From a checkpoint of a small mixture-of-experts model trained on Wikipedia: a shared expert of 128 neurons.
Below are experts of layer 3 (counted from 0) of a mixture-of-experts language model. Rows are named router (the router's row for the expert) and show model dimensions 224-447. Each number is 128 + 24 x the weight over its row's rms, rounded and kept within 0 to 255. Numbers have three digits each.
After each expert's rows: "gets" lists some tokens that make up at least twice as much of what it gets as of all text. This comes from a sample of Wikipedia text that the model never trained on. Tokens count by the router's weight.

# expert 16
router:136126084122129156156132139109159124123105156158138166109121141125100096096101122157122110084150120147132128112123156077142153204117096145101115132149080070148145164131145102167142154169144131141100136111119079144103144087144099139145135180140136110104110148116150092140161113137134169125118120172076166140135131074101116123107124147155131158112121110138134117094145147141127178069111123154122124117159200109131138135116132150122121111124120083101145122112143107101139121129106130144104129117136137150103159159182114128122133124163144157128119121144131070147102177132146137124158066118138136150129139144125123135130090149126099133103131178093080115104139137137128094143140
gets: " in", " of", "ing", " for", " on", " at"

# expert 1
router:118097134108131141163119157133114112146156142171142145135139143149145108121119162138114110137183130125134148098115120093137125136149105188118083081141103089153179148155136129099110147135126163204084136151151132148086115124149128159115140124130103126102128153114121117108147097142168124131113146131126159143135138098106143147112127141146106117127097131147113104135169122181137113126137142122130141120134166125196135131185137124092127136118131127115134125111149100135086098169091109150098162128088080132133129174116123140097136113131182092101149110127122101155117161114183103134191095114143152122126112118163150119131148135152138162093159174170133117104134122139104118091145
gets: " a", " of", " two", " an", " more", " three"

# expert 10
router:113133080106155139174152117134156128149150131138135145191101074095151115094093136127119112072148143120140148096109108139165134172168110157114106109122107093155151168134119147144138150142124155144143126133079106132127169109145103111150143132137111118103127163136136103123163111065135158115117120156107189151147140100104118146164155143138090161092108127126111129116143119117114153133127152170112134131099149134134126183092134142136125113128138128108173114121127104118172132147164111137112163101123117145116165138079104155136165099140137118137165126116139162173121119115135098140141117128128108172118127096145124115127133171135118154154135175173103117115122124120118107108137
gets: "0", ".", "–", "°", "it", "t"

# expert 28
router:132125137105140131094162132122155134147144168164116179168116129082130133143083148117095120104110126116147159100102141118155139174131097149107093045147091116134124179142133122133105152105184146206135147165101128147126113089148100151128127152147110110119106145105138129135090104119155182098151104146104155166151137091078124175082146125152111158137064128166112164116100143121139129152141113135129126120170139118165142113182157141103117165091146103101147085110132128092171102138127078147114133110142181134115140150136164123127127146112141093120110130089128106139071145118156120172175081133149169156115128136153110100145100146112110116079116152139090147112157144164107163139143
gets: " the", " a", " his", " her", " their", " this"

# expert 31
router:133134130097119162146168134136119111148102150111102140141096146106125123086140140116131107130136131161150135141104165093125144117132104145124137063131111101124102167134144139138109151147111143155106172115102123122124117108127124110145131128128100064107143135107187108127163134139128188126093116133089112170138126134095074147147176148168119153122129101095081192125112149162126158146111161161107105108132144101129167116121149153081087151098157147150136127104136080113090128147154130144145134134110086151131139141127143130121138085157129146093095108134132122129114143181158087137142114142201151133129103132144158117104128123148138184127143131143140093123151108133112144137161
gets: " and", ",", " or", ";", " &", "/"

# expert 8
router:115108143117131132122129120092144115145142169198132130189115134131128106136104140112117130063124123121156140104129124100128134142143109153121095102145105138167107138149145110143110136142157145182130137141131125143113134103130082149133153161142131148118129136057126144082141082137189178126113144173116129139169138128143123141098122153105134126099120101145109102129105132133135119128127120131122154113172153088135115153110151167101111097160112111141152098133132128135143089136109092132106130096112094148133146113158172136140167124098196075109123118134133125134095194128157123126121137109104156125143113132157160099164109136161098132111157154139131097119156131156092139112145
gets: " the", "s", "'", " his", " a", " their"

# expert 12
router:127122095127120128138145129097150130111164128153155175159112083087156089175075135088115112128118159117160152150109162106127184117122145134125122126124077080155130120113163136161139137117165139138104161126126134145146141095141113134152141114142148121106198167126210114088153098143135145114099141154141116141183129103117138136067132153108110142101156108142116165114130136186108137145109125145115133123129130086186150143129118169176137157085137138116134100097136113107087105130107137146099124122095142136130132147072149159134130121130163109133129120084146142143144154103142124148123128114120095138160121112161132115165094136146120116159164126183115111100166091122123146117144
gets: "\n", "|", "-", " he", " |", " He"

# expert 37
router:129147121101115146140132171070144110136164175131131173171112136107122111130131137145135112117136140142154149125112114109125137145175110120122104086109060131133121185142119130154098127130148158141078146107078121198121148113140096111158135124141117108105118145108156122104087108108152185109126158148116123119128144106101110157100151149130131147105104127172116164133132138140101110143106077134138172052199134115156167141147128166136123114116152116147127116117147107108135098152079078168093144122115117154115145155086175108109119105105139106111145132077147102131160146156147128169151076107119161141156110149176108085140118139126082140117149141120115120109140121184108109139152
gets: " the", "\n", " The", "The", "|", ":"

# expert 36
router:117123082109155163132152159078141115132129133144164164161098152102139101123109146116105093088132163122167149123120121121157162140121085139134150132138104112154154122174152120162113151154108123126133155177118039125132167098161128125122140173119109143126150130087105132155105141102128147073135111165068118128136153130128163171141129122168107166126119075150124113113168133135111163097102156149110159116091135114128120152089118135141103107139128099086140120105132123111117141124120115126136131110109141113101133138127108110130155114154124100116184110122142114128119160133169121169157076140123177136161085141166135110112150134128135137128124145112095050104121110135102131143141
gets: " |", " (", ":", ",", ".", " in"